Weights of a small mixture-of-experts language model, trained from scratch on English Wikipedia: vocabulary 8192, 108M parameters.
Below are experts of layer 5 (counted from 0) of a mixture-of-experts language model. Rows are named router (the router's row for the expert) and show model dimensions 64-127. Each number is 200 + 20 x the weight over its row's rms, rounded and kept within 0 to 999.
After each expert's rows: a language model's description of what the expert responds to; "mostly gets" lists some tokens that are sent to it at least half of the time. This comes from a sample of Wikipedia text that the model never trained on.

# expert 3
router,204,187,167,182,202,216,177,211,193,201,182,168,190,182,219,155,209,201,234,219,191,191,216,198,207,210,190,217,200,215,233,197,180,188,210,205,180,197,202,200,184,170,198,217,215,182,198,214,219,243,204,218,205,226,185,182,204,180,195,217,208,175,188,207
Description: Mid-name word pieces
mostly gets: "n", "l", "r", " by", "m", "te"

# expert 10
router,240,172,205,206,209,198,196,193,197,212,198,212,165,218,196,217,216,214,218,186,216,209,158,248,209,214,227,163,188,215,192,202,204,195,180,217,180,191,201,163,242,215,172,209,213,181,228,203,219,214,172,179,191,186,229,209,237,237,183,210,202,205,255,207
Description: Section breaks and science pieces
mostly gets: "\n\n", " fa", " anti", " cells", " mechan", " ge"

# expert 2
router,170,176,211,215,215,199,184,180,151,204,203,215,228,210,221,233,219,189,187,222,177,235,195,154,199,208,181,185,183,177,185,175,201,200,208,168,225,205,169,196,231,201,188,236,175,173,190,172,212,229,191,219,209,202,188,208,209,190,179,217,229,212,205,202
Description: Sentence-final punctuation
mostly gets: "°", ".", "′", " .", "$", "19"

# expert 13
router,172,211,214,179,194,203,200,213,231,194,183,227,197,187,188,199,234,184,167,174,214,216,180,202,215,210,183,213,221,176,223,216,209,215,188,189,183,190,217,188,192,201,194,179,206,170,237,177,208,217,249,217,178,186,230,174,205,201,204,197,178,215,146,213
Description: Table cells and headers
mostly gets: " Votes", " %", " FW", " DF", " MF", " AUS"

# expert 8
router,191,229,218,211,230,190,156,193,183,182,175,183,183,187,183,238,191,189,178,223,207,223,229,206,185,161,220,197,198,193,220,183,183,173,213,164,202,231,200,184,223,216,183,229,214,211,224,209,191,234,183,210,207,183,218,214,187,156,209,197,179,183,176,224
Description: Dashes, hyphens, list markers
mostly gets: "–", " \"", " (", "/", " [", " '"

# expert 15
router,195,187,194,222,211,231,186,203,130,198,194,173,197,180,227,198,218,190,224,205,199,185,184,198,222,183,192,187,196,158,200,172,212,179,204,173,147,193,202,213,181,206,171,193,178,174,140,194,209,176,205,175,226,184,169,207,172,223,192,162,205,194,245,189
Description: European name particles
mostly gets: " de", " et", " von", " van", " Los", " der"

# expert 9
router,187,238,201,213,191,191,216,171,221,227,213,238,223,261,201,201,205,209,194,191,229,192,247,209,204,210,166,218,202,188,204,206,221,194,200,210,205,209,211,223,194,194,185,220,200,196,244,183,214,157,248,175,175,202,202,221,204,226,197,225,199,199,199,171
Description: Markup and infobox fields
mostly gets: "=", " =", " Genus", " Website", " Coordinates", " Species"

# expert 12
router,219,183,203,193,211,216,170,206,196,199,187,184,186,187,167,181,177,189,186,204,202,194,188,185,167,178,202,223,176,195,208,206,185,177,188,214,194,222,195,226,202,227,220,180,232,172,218,155,183,226,203,224,218,208,202,209,201,181,194,230,203,176,203,187
Description: Conjunctions and list commas
mostly gets: " and", " &", ",", " but", " which", " including"

# expert 11
router,210,191,192,182,198,225,205,190,175,212,212,212,211,177,213,200,209,222,182,175,186,180,200,190,199,225,211,230,224,212,203,208,201,219,188,203,211,221,237,184,212,165,231,231,186,235,178,223,209,177,170,196,203,174,180,201,211,202,177,174,247,219,226,234
Description: Word-initial letters, place names
mostly gets: " York", " California", " th", " sh", " Syria", " f"

# expert 4
router,194,204,229,203,164,207,217,214,243,211,207,167,222,165,189,234,201,195,189,226,188,215,179,179,216,200,183,202,175,208,187,195,202,204,212,238,245,197,174,253,182,193,200,215,210,212,195,215,208,224,233,182,216,222,166,174,174,212,205,207,208,195,187,194
Description: Time and place prepositions
mostly gets: " in", " In", "In", " during", " On", " December"

# expert 5
router,205,203,194,189,183,175,249,193,219,218,209,221,233,219,192,207,186,192,189,213,206,210,182,200,214,193,189,206,211,237,196,194,202,215,191,175,212,199,208,214,216,207,197,203,225,192,196,209,190,153,186,213,204,218,198,221,186,176,204,178,207,191,201,195
Description: Head nouns of phrases
mostly gets: " ship", " director", " band", " government", " father", " way"

# expert 14
router,180,210,206,201,212,175,194,190,233,172,176,201,197,193,201,170,200,200,182,218,176,198,256,204,176,204,193,234,180,198,214,217,172,185,186,176,186,191,225,189,205,224,195,180,215,197,215,172,182,168,183,222,161,203,224,196,187,196,187,215,177,185,206,179
Description: Table cell separators
mostly gets: " |", "|", " •", ";", " ;", " /"

# expert 0
router,236,207,218,183,218,206,254,186,190,190,227,199,220,192,205,221,189,208,221,198,216,185,228,204,192,184,216,197,213,199,152,184,195,197,202,185,199,185,180,210,162,223,206,171,213,212,191,205,173,181,210,169,228,176,218,168,210,185,225,167,200,213,182,181
Description: Verbs and adverb endings
mostly gets: " was", " is", " are", " were", " has", " have"

# expert 1
router,185,214,207,199,173,233,199,215,198,152,208,208,200,200,188,216,223,189,225,192,230,197,203,211,205,184,197,197,221,199,180,232,214,239,221,169,201,199,227,208,182,189,232,183,189,211,204,232,188,204,181,214,180,183,191,238,193,243,233,195,162,199,207,180
Description: Determiners and modifiers
mostly gets: " a", " an", " his", " its", " her", " other"

# expert 7
router,196,180,175,201,231,194,180,197,250,198,194,197,195,236,165,161,156,212,243,196,198,211,175,187,196,222,172,176,176,197,239,216,184,196,250,221,221,228,185,171,197,212,176,181,159,203,188,211,203,219,207,198,216,213,187,192,156,198,228,220,206,209,240,193
Description: South Asian name pieces
mostly gets: "kar", " Khan", "rah", " Singh", "urn", "urs"